From a checkpoint of a small mixture-of-experts model trained on Wikipedia.
Experts: 128 experts in each of 11 layers, 128 ReLU neurons an expert, 2 picks a token, a sigmoid router.
Training: a variant of Adam for the experts, 5701 steps.
Below are experts of layer 2 (counted from 0) of a mixture-of-experts language model. Rows are named router (the router's row for the expert), down (a neuron's output weights, with its number) and show model dimensions 0-127. Each number is 128 + 24 x the weight over its row's rms, rounded and kept within 0 to 255. Numbers have three digits each.
After each expert's rows: a language model's description of what the expert responds to. This comes from a sample of Wikipedia text that the model never trained on.

# expert 21
router:130146127101123149161083140143159153097186133114081120160109144107131136151115138118145121116092133146141125114163140116163118128164131091112166099125142105119132158123128151129148160141108157195127117113152152107076127114125149081085129144132117142102116102085113117140117133151074140112118133090171116123169098157106143168111159106106110115118113116101085115132160112125103108166118
down1:141135143123102144152128126128157156107157166115142128145109128129128128144114128136136121087110141128122128124151128119128104161125136128128153090176128128114174093167128125154101128128060151139123134091128115178119128115128125136128121086123104127125122128148087127162128118209159086128139055067106127102107129128126131125129121128119090129128128153109128128215186128129135118092132
down2:122128120118128130140101163121131139120096128163115129142128121099140111128131145177134168108154115141153138104108125128134117114117134100127126130054124170185128145128128104116128124142113132212121113124072108120136063073128128174146102186131135125148158146103124120153127122087120167138155138128128128140104094128149101086096133141165142124134139098125128121156137114128184111098108
down3:123128132119128143094130173119128126061128103127134128124122128128128134128128122121115128078144133127186134125096117128143128130128128118128126136146143120109107137178128106164156128134092135158123067123140108121124128128167120119133128156127119123117082128071128102133088128128024139160128116128150128128128128170128120128136160142238135128124128115142181128130098154147129128136139
down4:131127193136172121110128124091061129128144134150130106153087188136127127126135129092117116123151087091146097123116130110125113095120129120135110119120097166112132094127128106151139144137107146130133126113101181127097146132181140159142124121161121126115169152116108109122145153126121129115133126145137105115132107125125070134142129146130123145128146125153132133056114210128102114145192
down5:089062094155133130121164142096177183141122125114118128133129132095167167144131165131136141131135091095115134134124101096077142154118122132113143112120152184132145099124143127108117124125104156147146121150081133145134116127090098154094128109151132163151160131130103126141124132160141150113150116132126161096139139143142129104126117129154091144147134114114129034142132097146120114085166
down6:122174151129122120130165118140109158109120161127131134119062131130098118152089111128122138131140178122111143091129132125122117125107127149133126166107129177122126146125117070141104140165123102118078137131197128142090105154127113116134096142165124131144126188087129165157136101149093136074134131098145167150128128108113135102121127127110132144127128127076126161126107126100116194125148
down7:145133158128118136136114163134139068143157127124127137116143119085123138134127119131127091101116097140138139131114066072128160139079092116142110144129113155158138143146111103098119170131147175156129152167122132122092148098142112141139107097141115153103117143092203141139118150145136146145172114118120155148128115129123131138132130108104109139141117100115126185112055128139181095105131
What it handles: Punctuation and table separators. Sentence-final periods, paragraph breaks, semicolons and pipe cell separators in tables and lists, plus some uses of to.

# expert 47
router:144111102072110165160117163119166153115175132115114110135149130055157153126098138097193127156137128113126142123146104129084118103148123120100132106079122077131114115117113124156146134146097164150150105129142140094100153116118149075110154125134109141110101114108127148145144146142108163103117143086103137120157075175150119161106153136115108130119106115127130109120151131131101150130149
down1:117130129128144134158121127157180122143110154137150121141110100145131135158143119057131132131137122129108130115167124119101130173125149151128107125128172100113103130137110156124100162138089149119086163134122149114128129130096130123109133143120161163122138146160156099083143082128136081145139059126106151112128125090127189120130133127144130173134142154125094149124073120150061123091118
down2:146136114082114113120144064152128103127089118124090119136132137136105121110096129128128126127103162141156087150127116128128141176142101146114124214175092114122092115123136125130115140129125142096088079137128124143122128085167140150081151101128105127123128146118103128138141124123111182144116122174119115119140168147137113150172136128170198140130140144132113125140107103134145116106172
down3:116134040149126114144136096190113115163136116121081140130124147138141115129146097092111118119139122138154111144125109099124162132112122124176115180135142114115109150135108122131127127141114122145122085193173152126141128123126120128128158166130119135106178152067115166119137130133145142149135126127132158093140121108130127120093098113087123129107209122123080137124120129103101135146128
down4:119135131159033166079143111140082132132162134122165118144107119125138139126089151128122151123116128113096128141109136097148167143125155132128119120124130150151129114144124126119131158130136115128128133131129082127131130111067175132153128128131129144132140093128149118126127164177128128133123137129128133077124133153037130174129128113100125068120141128133184136106128112134099146132183
down5:150128127134125122110107171169128158125102159124119113188115104138132130147115128133103130172147150106138188127114156106112142111165071112104135153135136119128128101143133140136118110142159165128135143119122128090140128102135120140128110101128118154174079128126094143105134090156115128128076108096131109114134173093111128035171159156121132128086188132137121130105128126120138142135117
down6:136112167092145138158141122130188102188177121135141115101128113163121139136078108157118107143119109120106108098106157155123156117154155136146150109103127107127103129136166117141116122072096125117162104136138140113137102126147147152145099089147114093169122144132131157114130077121120101081154158126110154116145100118143095152142136115143097151146132169070131104157128119156102153134095
down7:135154179090103095113128122152126119137128138099131056120109105139121141089162126100143141137099115115131166133157149143141116150108120142158085115126128151181111144159122103142133120117119110166134102125139142110074143096092101110155128159096137138073168134108091108148136071120158102142148133134135102149121143139101136107103119158130142126106156170182129156154093126142139146153148
What it handles: Table cell spacing. Spaces and separators inside wiki table rows, before numbers, e.g. the space after a pipe, |---| runs, dashes in scores.

# expert 17
router:129135129076111166158107142123146144100108118119137113103135134122124148152107145124133157132159086132147156120152110166086137157147142159117141084143082110082128109129162148115130111133120127108167135146127064105082073080138152126120154119129130125101078159111136134143106130170125117111118114079161102112169093144142163162156125151117121130114132134121100127132142119156134101170085
down9:094135114128128117127122083117064131204045127135136170099128114130164106132142118144099134167117129126126125130115113125103086125079147160133123097128117146140104177115128128131083160125131166141129145126148163132095159133143128127157124144101136136135173126129129124156137127127192142128135131098097132111121113105128128123068096132143111172143139131134130161127134170079134128126123
down10:133104101130129156160117129124110130178121058062140159127098161095144128153155104134122177097127133138168171125129119115053116134128133154128132129114110149156156134098151129130148167148127106097140152117136149073131111099130089128141125128133091129113113129168114101148127128145139104163129098133100129131096130112119116133089114128110127153139122159188124093136143128171172115127138
down11:130132166124096123138108110124112154124156129139069151108170088171127099128123125141143138128097137151155158127088147120132123155105125150127129118113143142124111148087122093166111167127116140128129124115179113147121113125139134173130129161125194135077084135066122183128115166135122116128113128116070137099090129096127091118138129128121149131136074158128106164131144117127174133146117
down12:115134123112107127123185154080127168125094153128126147166181101104134127126122162140112140130210142116127129125127112124111161120067129134129086115113161171110115185112193122102071137128129131101138122123141134125136173115131144088128135072115132107077136140137158135135123130124123154146110132098137128123113122109130131109180152127130106130110133121140128109141125090150082120136135
down13:134131121122115059127190134128127129084127135137162133130142131143139158129104129160121127128123141134116133129116132115128127165181118079111136104169166116140113134134130099176138125120086133150122062130162092114134125123138121146132125115151142137111128134100225111144120123121132163121131124163149127082135107104129125163108144085137120120072105142128099115123090138167106093159139
down14:102126100128120125132157127127103130121033147127167162134111129129137151129081139126127130138165125135131103126124128155113117183074129154126123128154144124152129116135161118127106142140127137117118129095185136145150125172148129126131116094096139126109134126077177133126089118134137158113124178139152095102127086080135136036129129135134126127095125140117124126119127136181145158130130
down15:180152161129104144152072075116119088129105122111172140143111132113150108134140117127117165115115126129136180125130166128134130101132122118120100098129100127109157102129163125106119126123133106130076164147062163122132152127112117089142125174138123126124074129162153128141156132110137137138123133189129128127126136125146146120136128128117107126046177131133145121104126134124114195124109
What it handles: Nouns after determiners. Common nouns and pronouns right after the, his, a, such as club, film, work, team, album, him, them; also apostrophes.

# expert 7
router:140169125096107152158086132133157150106176134103082109162109149113130143152117135118144123118094124156142130114164137120184123109166142088114164099135153106127147156123124152128154155148113154178145111115148154107075125113133145082092134147131117141110116107083109118142113146153086146114116144091167122126162087156132145171118162124113099111133112120106093121124164112126102115168101
down0:103153153149155135144105097157157105096147149148096158155150099103159145132090153109103150151142144150102162104103104153106158155105136100101150106162105090111105116099115099099146098153098099104149146098098100104122153102133159109148105141105103093148152153111144150147162142152102149096155151108150098159152150137157155148151145139148115104109105147103102110102142152150141097103141
down1:101155107147110146107103143139103144149114107092086154174145108150153145111105151110107143102110130089106142124160114157148128098161124105113141147103098167097148149127117150098140123128104154112155106108146156102154085162122151156152082149122149146157151140112104111146118107106107161165117108097114136108143104113136103145152141141107092109113153152169152145142183102151085102092164
down2:170136131139136130128128126128106128128161121128122128105117128127118128137158217111128151128113123113160122113135099137079106117208139093149134109116128128127150101127127074129123128084164118128144136179128097132169122097127097126128139128132123132128113142157124131165098190193087134154100148125133138105074155128133134142128143093113128118083123122104140118109072101134145141149125
down3:153076128095131135129179040148116125137128142120112120124128124134128127135151150130120128132149123165128153143116075124116112117128130087123137159135131123127127124150136105114080127146128121124131151138133138096097128124149097119121233132149128128137134129149131099127143112099148146128138114126130124134124080083142187110138171128086147128149137128114203111144132126063128115132128
down4:093129082087095151125129092128133191156128136137105128118137127129130128137143181096154129147130132129117142125127069129115080128146125115128139136135118179128105133119162131109113133110082128151128167107118157133182127128155129147109145171128096129137132065129117127124157149166172146128113149125128123161134130163139158088096106145085128119172085089123128129103141089144112148112084
down5:128182131141108125113128128128159189128128131137131129037128128135119132140169128127128142140083133084111127128118137149176131128117140161115162191136189128054129139094129120128125122128135118126091155112129137122135128109083115129111126131128128128092138128128129149125132128079116154138126084136080128098138181121126123128118138115153138128115130108110128107129122124166164128190082
down6:120106081091158084126144151168149129170154114126122148134103128128143094128103121114126128134175111089126166104119098091131112102106158136135102134099084169151129127129135165171141160127145180150118126151112138133123121110137092151129112113123130125137148126097140152099104117123161137155107171102112115128123091120128171086164096131146115134129170094104128113155137135087187165087135
What it handles: List item boundaries. Line breaks and leading dashes between items in bulleted lists of elections or schools, plus table pipes and odd word fragments.

# expert 18
router:159123134130143142137124158130149127138139123124120146147189098120130128139113120130149126105086160123135151115117140148136116144176128141077159111090111089101135121121100123131124130145094165123151103124164145116108077081133134116141154168114121123092085135110110145151119142163105109171115097073136117123183115130131127162097136168101078137096072112117181131134105121131114090112106
down1:153131120112107128082084166177095082114117124085145122175127105126134128152120098134162138149114125124103119119128097140107128119139128184155109052123142132167115128176166124120116137123124168149120136147148141133102124091133171136110134141124119142143130147127138109124133132088120196126115144126120103148099146174119099131080138127148155083128143124146147100127146063122119119128157
down2:116127136139166126133135104122140105151136124129120118136134127133119089186145143146144118101112121122082113132128096090064111139132133129073138156127135138113122121131117123140162130136129105132138119084116127128176156133139116149135132130131054152109183117078128134093135086168114220089142101095067137111131136128125156159135117158129145139152124131130129156117131163138120131138165
down3:115117094138118144148141123140136125139139154079143135103116170103143120117015212181108144109112085155122146133137148134123120153131147144137100139100119139169114113154152098143115112105133124142112090137112101142138137126118135137141142114098157112064102107113116144117149119121090114117141153137137143139117142117172145085149131125140174137123150138099144150133139137112144134086115
down4:052098102127113088104121134112140105138126132128146140150106154121133140094117116130133150113125114123111149150123120174086127166131132127127106145140127114128070126125128121121136159131102196179135144100171142122114177074100161109130090119123093129145118150164127130117131181111116122114160143115144156179140137133146126138184072144107133132119164130093145120116126121087114143116140
down5:113132125138113139160128119141177148162126131106101120118111130121148112114135139102128127128093100127134128127132145128096139123141129086120105135130129181158143119143129135161134102124128128177127129144160120101130130129124128083104154123221117130135136129117087112128067128092153174139164113189162128085058127087127131153108062166173106129117127131128121119110120121120128131144148
down6:057138127129121120141211106123129130128090112174134073179180126103164126103131162046090111130129128134133133128126149157148138137085153091126123118172121142130108099154118118133115128141091107126123131141126161116134159114133132172148122157162072128141096122166163108138134123134139125128120109130115129114097138143119143116120087125119143141129149130136083118104118141132160133136127
down7:095113143142131116169114108117122065086123163123145129180093146051081131128119131174115166125130153129111118137127129097172125100128103136143130132140088127126118144113128118170126110154168126123117142114074127133129144112131121129128192173129099089127158086123113123142180162141163125131122130140127145116147136138147117184129145084103146114123144109157088128139128129128116118128100
What it handles: Sentence-ending periods. Full stops closing sentences, usually after a noun or place name before a new sentence, plus abbreviation dots like D.C.

# expert 48
router:154143131133101130162055166115121145144115143135096147129157093147130143160145122093129103141150081167126176126139153132122120120086144086131165144100122110141148187108110127168121159126119122126164115128169130129152155100104134119108134126100139131111111124118110109134106160169135144166093108094129132109130126129156130181120168151114130137140117136140068095129124098103090162126086
down0:138091147127136136127147176133128135113107124128137114127127110127099129093125104197176119102129162114140114130075099130098129143148130129129114148130107112152135126147129110116144161135127129174126163127142120154151138128099115087168127129129111091139097115128045117143085170148128089109141126128140128161124109160146186112127128165184127135131139114053156144129100108127100133105130
down1:086137132139113129125140098127159070073133118132127159102112132128087120125118142130134157098126129076126108131103128082153127188115134167113119147140036143105131119131136128126148124127129128133135140126111098177176172157136144092135094082135148127127129128129132128128118159136141128139128139128152145126134119127146148121128126195073143128115130122129141132127084099191174128128131
down2:069168142128087102116119076107166179163126115128125166092114130141114118128128149115095128132152138104125159134139130124086136135097159100136129199130133128125108126131104145106135124128139032110146131129152132112144157068129128181139194130128097124186130128129126128141129128138137102113099127131138128139112121127131131113166121140127129131128120181134135120109130130158089114130106
down3:143094117141117112108133142173142117103114104145143113106162088146097089143111145125120098108107142151122120134110121170156108125113090116109156135166146157086137076130145129068118087151123111194111136115138155138148095115123100096145169150115134104160106107114154155113114143190144103132124101128146121144126108152154168125135125150114143198113138126123114110124112129178134102144149
down4:119131136126080133113137110114134106118128119124198127075128147123114161127106142128177121158123130162128115139152182128128129131138117112127114136082125114075097104117114134124143130129139123095140087134119155096137097110123119093167146105127118139162216139088143120094132133130132161139128144170143129133102126113135151151185157129139101131147125121128133133122114121156040103130148
down5:182109076123155137126120152116045201208129081108110132093132089104142090113141128153141146119133128131115124137128124128081130141151141135131132150128116116127146157121129136137083128128127117146129089137128135209125123116115128127139127125097103120136090127131117126108133158108183115107132121122114124146120175141118120159182099102103127137126131120158130130119137108128164128144118
down6:126130145141130129086094122157137130169125153130136148133141090117098113129111132103165105107097126097054125141113130166118126120129139129133126133092142148141098128128127121140137159134120105139133129120216152154144127127119148128137120130136207119101104076083135172133131160122104144115127141116101195144130108096135097149138117105110163127126188121098148130127120092148126123136086
What it handles: Act, War, Re- stems. Word stems like act, duct, Re, man, War, often Act in law titles, Actor in award tables, Civil War.

# expert 50
router:138159119101124147157078139131163153105181136123073118157100147112126137151109139118152115124096127150139128107166137124167120117167135092114162103119142108127148154130127143129147154140107158190123111116150155109081127103134149082084133146138111137118115103074113115135119137152081139111120134092160122121163095158134152175119163114107101112125110118107092109126157109125093117169106
down17:151147153150149152155104102110161155111116161109155155109100103108112110095148162153108142109105107156159160106110116153107151109108109106104159154146170108160150154106112114112160122153147153100111120153121155093107156106144159107101108106112163110153108101110163105109102101161098149155108154097154109163156106105104109103107101107112152114150106161107149154154150156114156107105107
down18:149098148152146103116108147148151100096148114112108103101151098142100149154106132140148094102149153147148102155142146142100108144152153105150102092143097102102157166139162100105103148156147168169104141104150137098150098163104146141157096095148101112098150094144154119142150112143159125098102099101148105153176154101145164132098131103133168126134146103107147132141134120137101091101099
down19:096149103094101143103152139097157106098114157148106106148097156148141155104138109159100104148163147119151088158147102110163152160145148110109118144101098151109146150152154109147106154102104101157105105154159155142173151099106100152095094126100110150105105155098150150147150102154146104151086101149108149118144138102114146151152108143101149102112149147107121098143098144151105148153106
down20:152106150144146098150110148140161108146157151142107107095143104115093152137105111100098099095103104149102155122104152094154108145150144103142145102153097091160151103158141104141145108137150106137149154108102098155143095152096159150109144151154150096099147146145101155112149096141099103146100153097096143099141107104144101149160153154101151095115168157147136148105105098169151151110146
down21:126126133140109149121136123192127104123126130125126225117188119159120101130120163169126136147128176115126126136127114121139105112124124114130128109125139185132143126098131116127124152132128128126158138147187128128123104112126126135132121116140137031139129071120147117093111100125147087118126120100088126090123107162164122136125092104126125141121114120129126132202139126125118141108109
down22:128127112127074160081129117132124128123123136082139143123128154109105119128132210135144128122115124161107186111129126123094172118088157144118128144119133118174105129143118128121151155121150124128084082101118115131123124093130163129176099139121174122134153157176129128146131103134122146095127117133180123082066174078129131085126122152129120143136145142120117130128124130097145103160129
down23:110108146154149113108148154153102163153150109108155107107107138106161156107151112107100156108105105109151112112104114165111109155108100099156151151155113119113109097109107107149105154111151110158098115107112156106156159107109113106147154108159110110153159110088156104169107110114110172102156158107153106155115152153107105146149107156117153149153102155167164160112111160104106107155104
What it handles: Line breaks and digits. Line breaks ending list items or headings, plus digits inside years and numbers, e.g. route FM 1148, years like 1948.

# expert 29
router:176104119087120191125134137139164173102131187126145120139136128126151121140104144134176116136114133147118169110121125112129116146132116126106168122157116094111132096133133139126195142134123162146116127083166124077126135110145115110141122161112122159110130126083129076147112187172095168114114102129081116121125118110138144141107128141099108124105128106117138152125167093137082130139118
down0:131123129178127116130124182125126180139170134136134142113071198176090142129130129122156129130119169107118128130131129127086128130135128120123080155131090093143128124173099128086082125129155077151113142122104071129151160156129151165094128128129112134124159123163118125114107137127158093153130118135139081136127104091129128128130122150137102125086131124097172132160128125144125132094107
down1:072128128125138153161140174144120132132137220128147142113138197126113137125092147146125127163158128142130138125130137165122134099094093127141154149127105131129125129128128127142067128118126117116125112130152115118155124126129172127159151208120128168133085127136121122122143131113113133125101120107121092131127133145127134098126127136096127128049072123097128121128098132128093081146114
down2:085130128130126127134161126134129130137094128125173130179128113128092146118128111116108131155206128131144133128132144104109139143098119142123162125128122178167105091124126083099112106128149119180129136114106198115164128161128158096144146131127138118107119129139128120112131125095075143155075114119117095121132138121128152125126130148158117118162153130134045101110136130112128106184095
down3:128133121142120127127150127150134178128130162127111116080129105153132151118127104123102134178109127100109128128170139148120166162126128131142122119146175125138180094129129127125136082118112127125111138128057172118152151127123057118120148148127113129074119157101143120124128127101104158062104096111146143171164084131126147146135084108162130122099135114157145145091161118129163129131113
down4:102133090132129123124157180154096104165126184127136126121136119144138111120078122143181124141175121112125140128139114117165155134104108138184159126129138098166056121159138114110106133127168080181123143130112124123154098133110156093103130161100142192161133131063143107128125135080109134115115110146120114131120132128136149084133122164123122117106117106132133141122120110127109113135124
down5:129092132127134124172132132128162129113138098120198043109050125132151196167131104160122121153128140119135125129134145126062124111128168184110144147106131130124124191084164133137107118125123105117148128124158123125092172146126100131145125125137119142113122139132125147104159120136133111109114098141113153133122135084128110157125113112133139122070125132126127141119128149122104125122142
down6:176116158073141133162118089130147132184135115135222128130113120120118137116111128107116137125115129123111168130128137125118124107157105104121103133097152126125161104123108069165110127120102141111122127178122127109156155105128128137218129141127127126129117121126122136132184090110133148106172122120100175106082119127156128103108148110087121146144128131147129120095113147126115135145114
What it handles: Definite articles, possessives. The determiners the, The, his, its, their, this, mostly after prepositions like of, in, to, at, before a noun.

# expert 13
router:138152081085116147115077128140135162125112165145135137127133125066142146148113106119126115155104098153156158087166098095165106093134132096124164144133114095140158165133124142164145160156113160135125112130151117122105150100109130102092133144165153141131108156108130132161095113159120146149127154111128076118162065147117161155122141158086122126156108114100105132120162135119123108147123
down9:076128118126112157171164168128113103129126084097066121129096124090136129133126128123135128090123129116151120128173153128144128151143126138143129147128068163136135160118128121099114127127170144124091154098118172185139090126129141135115121160123127129151142133169097146129143075110140121155132151129116130112138191104128134125128100128120109130126103154112123153129199116076085128101119
down10:144153149111144089106117108165105111145087105155098158156112108151107165134151113121105097098102158108169143153106157105143154165113113113143159109107063113145112151107106162155135099115126113124158165100149118152170174108157152112109113162111118112158108110107118169152154155093140152142104106112135111177143102155116110145146118123146115118109128093093131124105108149111113118160145
down11:155128161111139128127142108135100131184141175100104114136128130119128135081115146130154160162142127136124128126145098128131103191149107142128118138109033134128128100134136127080111111101154101133128125151148140159135121146134116135180181135140128127113138128132150127127164127123073122175127172128121136079124091069163123128114120117094101125128107150128119148118130099111147130075149
down12:113126106159160111114147107112113110150158155108154113152122160113162162173119108111112132098112156085161149102100153163155156119108114123157156100110099099152110106114110118159160122095083163168149119094183121136102193158155157123111112132154112153124164115119102117115111119097119096155130127118136118136176108166118114165116125092118113108111154119128155122114111155105109114107109
down13:129156111135082125138128094112133126130163094117163138113117133132087111131127127140138116165122127112112159131141103090118141123216151128105095089124155125124093099156128163151100128105149188127117092139151126116214135122157165128146089106125119116151123111135124109132138151108086136110147156103135106163158126131104123124153101092169085116146126129128123127132122114136132184102128
down14:146087157084115151112152124077165109126140094111100084146161142183157164160143125150101128162108150133124109113145139128169113112113117123111161126138093106106098151148098154113109122151108112153110154156152147090127118119099092152115114119153150100109170122166107155101105152163109100158082099144116136108153101126144119112121154119133167108098136098092133152124157158122150150132146
down15:138137137123086126126142198126139122131114115125094123127087125137146132122147128116117127157148123110119128098153126138125116115140128132128221128097138175156165090158114117128198128104164132133107137108116098110110121128112088110054128120117142093137103117121115122102120143126127111147130116147055141130146133136159094127115111134159105145127125108134169130116156154127151198137141
What it handles: P-initial word starts. Word-initial P or p pieces, often in table cells, plus other onsets like Pr, Pl, Le, Ch, such as Pakistan, Position, least.

# expert 26
router:132131123092116154158097139126132145110187147117081105156124143091133149142114144106149124131097123139133129110160137108137120108169141133102152103092128094124125149124118145128151141144091167169146101126157165109074142103124146069079150144120115142124108114079115129143125143171093150091113148084161126122179093165140138154127143122117104116139102120114083112133160121116078136147119
down0:106161123136120155129129159129121119112128116131120128126154128110144128127158084128128185154116136100122136128137151139153156082133128160147128107176127129121127128091126120131128098100148133125121178105149115104149106128121123102132128152144125144172095128118109196131127099117108093208067119130106128175075127114109133128087128109139141151095145113166128127156142133049100128148120
down1:150125155159124107083155105095147101103154149116133149160140115162096094146139134112114162105113160160148115114116146123165153152146116109112109150119109151102101121151142108089149163152096102108125099151170103108152138139095094135154104147115148164098117121169128105108141153146143115117105080105146095106083164092123148149131129161131117106102173153146099139141119150102144146161082
down2:151110158102100090154144106158165111112149098146154155107108100155110103154108152145151110151153110154145097122111153109099144153107140105109155144156107148163143095143104101159108143147097094150105102151151147154095101148148149107094107153164091116145156115103148151110142102101156131155141155097109111097154114153119138105099109162151151148105099149167101095110148146096105150106111
down3:106122105096142147108156153112102099145108156113152090158148100106103105110152153144110148156151107099101161136152104149105144160103109144158148146097150154106150107162140153148097106117154105149145100147149100147146087085107107152155097105098147112147089144148144104106139154104100153108143153149153103150108149151141111150102106151152155106102150085154149146104152100099152154105099
down4:148153146149144105102147115152131157149142158101084151152084100112146153153109153151098142158100111099147144106088155104116103152160107150152107145162151154098116157102143085102148151111148103154102157094152137169125106140102097105141149144157146095153149112150151149113154127111098099108148156155099147151095113151094116112138113145155105108154144088112131106139091105097106102129113
down5:137127103117169105124125081118144080128110125163103131142137083140132114075120124123144129158115151086133136067115169130142133138128137125133138142172135096158172124112107131128102128115165089151107110132157150100126128167091104126121140128127174121135116130146088103145127116105090114097110134172114139134128120167107129116149111092134164128168146155173170131154141109172106078163133
down6:117117134147126128100142132124146142119112105111165096137154155096115120097109129149125130088123123128092144136133125140116123135133096128114126178162130169087145104126106145174093091140196112132139140118109136159125114128120125129128157118132107135139146131187085123137136113122129143125118128131158125196127139120136123223085124131094155106124161143108124101116163126122109055094110
What it handles: Numeric table cell ends. Closing pipes after numbers or percentages in statistics tables, separator rows, and decimal points inside numbers such as 1.6.

# expert 1
router:102146125091171166162127137140118161112113123128121116156101102129152128166148140119156134122142128139164127110148097118101107146128164111107154130118101112120174166109082140114143145180138119108103149107174120092089138136121129129130132161097128170109137105163114130125084121142114119121072138080146143078110099116111129114101168129089145134190085144177150129113123132134122107146146
down0:150119131123159127144162096140131097124129119130169137145145129067129128132125116128145114126134129125161136125110145118133128090117132135130185125125128082128133108141129088132186128126145076135128190119125173130104080202158128124174113128123152130134130127141141129161139141131131128142127163094140116111122109122127148114108128134106114133061091096082115072121173109170125122077132
down1:128129079193120126128128129115154143129130092128170150149173134137072128140125143111114134061150147102122047126123139138136132126134097163129121129132100132070130174141142155122065161128120110138128170129103134137139135095128133113117157136106179128132134127116144128121130127130155086100124137122129103116127134128132139131151178131126059153095157146128110176113105130128130144126111
down2:125125131129132119097129119147116130131152127125102113116125161123141126142128164140168112096158128142127090086126110102128130126120136139133149125170154124139103084142131130122166137120136075078133137128123091130123156148128089126099092126165146126150134104184107124128128127136161079192132156125129128123117114134105130126082118130119162121173053128128151146111110220126127130089167
down3:101147138124141129104095159127134107128141142091131092123121145138204118128109130110114089127105128120094183107101103168115128106145137165128114115150101129128180150127125155105104141138170085125113089124057114138125122149128089131101138124118171103134126129108103107112128096120156131113154166137134131120170091132120132132132136159106158124167171144155146155154086128126126185106148
down4:138091129119150162097079135126139163145137119107114159128135129163152132131129099127116129176111129134105158092141125096062133131156129143142136129155075128128146137125140127127118147128091129130113140113174093148132177116098036127148130126109117125142127133098129175141131126126132129085086128140141134161132127143137144128128127122141171100114119130129173116097087129134141127198071
down5:073127057128150126185143075097119077087124126146144135118189194137124129119114130150131130148133128125123137135129130152133129094130154109138151118087125126132147103163142103113128117123127132191128145120107128148136107118166171119121123132126116120147130127065128141124128147170079097157105177115119124136143149124127126165087139133160134129130150150086089138128117112129114114098123
down6:127137096126115129126164132123099133164113107130142090134125148128141133135114151138095126179153128150124128121150128130127125127168115131124109132078199140142108114118108124121125121128121172098128165139128141147173071101128112128108136128164151097109127128137127148113131108168097128100141173101101145128138065130131126088136196121133096124110157142211122096127117110123126142075099
What it handles: Infobox field labels. Bullet dashes and starts of field names in infobox lists before a colon, such as Genus, Born, Country, Order.

# expert 46
router:099155138100118169129117139150116143123122127119082100138172153108152149143127134101108153086150136161107132114149116098152116141186121140119157143136114091128118195120112098097147141148137161174126128108202143124104115111109123092083143117131116136109109132097118115143116141148124122162109092111140150126154134152125123141138120128111105113123127152143078135102186091124072142161168
down0:122125149120112120117128121136128132125126132103133126111132111255104139189105096157138125127128133101126135123119114129128129128127127138128110124112117135139119134130100122128108126118131126139137121125131145129122133113128139128127149132142127105144118118115139112126123138114111151151129111140043128133123113142115116147236116164168146126145103102128087126116137113126123125134111
down1:131127112115135150094108074128119140128127127127140128142140126129178085106179081116146099132144086121124135135136128139124131128054131078130145114128142124154111122124161178126115144113170143141112178205119140150087095133130145142128130128130131125101165081124135154092155131129128132084093126125167197129139098103143113099108122115123143133118134144135147115128165121120164139104109
down2:114123100148103131049116128128137127144128122135171128059149105112130172154105107134104125093132136136130097100110099122174136124106123128120128084129138138143117128136137182127157141128127198128139169132119143127156178146132113149110103129159141147199129122121122128126099094092115104156127157140131110158147159174067135154118129088086122129127116119123097109124118132131128135132140
down3:095136140129112117112135123143088104168111141120104170133133115129220182127128142032114128145137132130092148131154173125140124141130125157126057156138160146113142135120123171110141127121083133114107148153130127111091073130132146136115145113105110094140127123107128134131124142160141138120125147141096122089151122079114148139157100129160159125124168145138127107114128125115121108120127
down4:123102110125148120126123128116129117134130128241142084103133125081131128104138119099135121139113105152143155118128096175128138130130074118161166093146069169130153121182167075121123128103106135101129134149129122121072128133160129129115128181146135119135128124123129104123130125132144127127131146155097128092143145150111104128128121137126142138122151142116149139125115148114102128192077
down5:151098128135143162123124163135136099151131123106127128164098078106141138102158125117144146159119111129142126141130123128152133099119126079128068175126127144071198160103110148191056125142135134124189128132111129116084152140129141113168129101104114120101124131167128113121124121132114098138157146112128132124125122113123128077183155127127098147132136124131121128105096132178131130108134
down6:161154106157117106151113110114107106158115160098104144156157153156161160107098109149107106106158147149101116143104107108161117156107147105106113158101101104109111102150147102110170123127160116098161101106103105156147157158106113109156155156105154147110105112105148170156109116113117104159162110161103150101109109150148104105150109090155105152105161103112130156141152141158166114099119
What it handles: Plural and possessive s. Word-final s and similar endings: plurals, 's possessives, verb -s, and -ions, -ters, -ks, e.g. boys, reefs, Hood's.

# expert 58
router:145135134112132144152084130143157164108179131146073110151093149092126147140105138101151122095107130137132142112158116102147124139153137080121175114149154109113120144125124129096152133142113157204147119117142153112082115130121150067089146152135101138105119094086111120142118144165088138136115142104138118139161094119131165161108147103096108120113095118140109098136156109123104115156163
down2:129132115151036119125165124131097129191108128102127155136118089128155129129098127118126096149127111129138148135136123181119129121160153133156058151133112095183129151098130168128140078134111129128130107158135135127161128127123120095129102118110128119141092121139086128087120131166128142142123181116113137111141121203129133128153096138178106128129128130128129091129112117144128158108127
down3:094128098145128102140077106098103116122147158130088160133075127175159139124132137118148159157103104114091098108112114106100161137121135114083114113140154134147148091140162112118139129119105133144151169169110114111111134152118131146112146109133150149108181138149145110169108145154151086167148166127100086158172112113108145135122145098074135118128099096159135100115128149139140167141132
down4:150149116162103094101109152099163137103107098153102151093135097143109152147102099140143101147101148103154094159151139109147148163160104096102151152097102093105103103147151108136148154131151143146163101152113101156115152153148109152102108158100152102123153149094134159151103142153095153146152105099098101155093141144112110158120103158109095150114109158136159145150147150108112100139105
down5:140149092128119133128116128039127108128115107128146128115168117104136118126128108120133142140130163126179149140138133089132128124119124113159072182117116173122123138128141187121110128128107128106128128091104128115128125122098077128099124187112128129124049139119135148128128141128103128122155177121094128127163109128151174139148171112141123100128129128188160110139154128128128090127153
down6:118153135220130139104145109128113132155128149104131128128142179128128111154121139097114121097141146129097095115113100098128129135136124135128105115101136116136148132129129126141160173154128110077103113128128129129128124155165105149152123167176140126128133132128128126150141140120128167128116128135111140123073060011102120123152084122092128121129128136144154128139129146163128137147107
down7:161158146103104146149157116146143101169128146151150100088103145152138102098139083147159140150102128098135150136145142161156128126143124107128152146131155156096151095123093147104102120122141088148093154100154152104132149107107132095163143136139090104130155143080101119120137161104160161157113091094094132123095153103125144103081096143149150131163147167111111146128147152110105104093105
down8:152122132128133160128147143128081117142128128134165129102093113124128096150125161132135144128173151110125127123084127144114128118146094137137128088128175050185204115130122123074117134128104140116128081178102134126129078141128159115128109170133136131117137142128128124093128124132109128093137151157069135134102162117087128159114147133113135128120104148144180126130136148114149148130086
What it handles: Quantifiers and determiners. Quantity words introducing noun phrases, such as both, all, two, several, between, many, plus very frequent the and commas.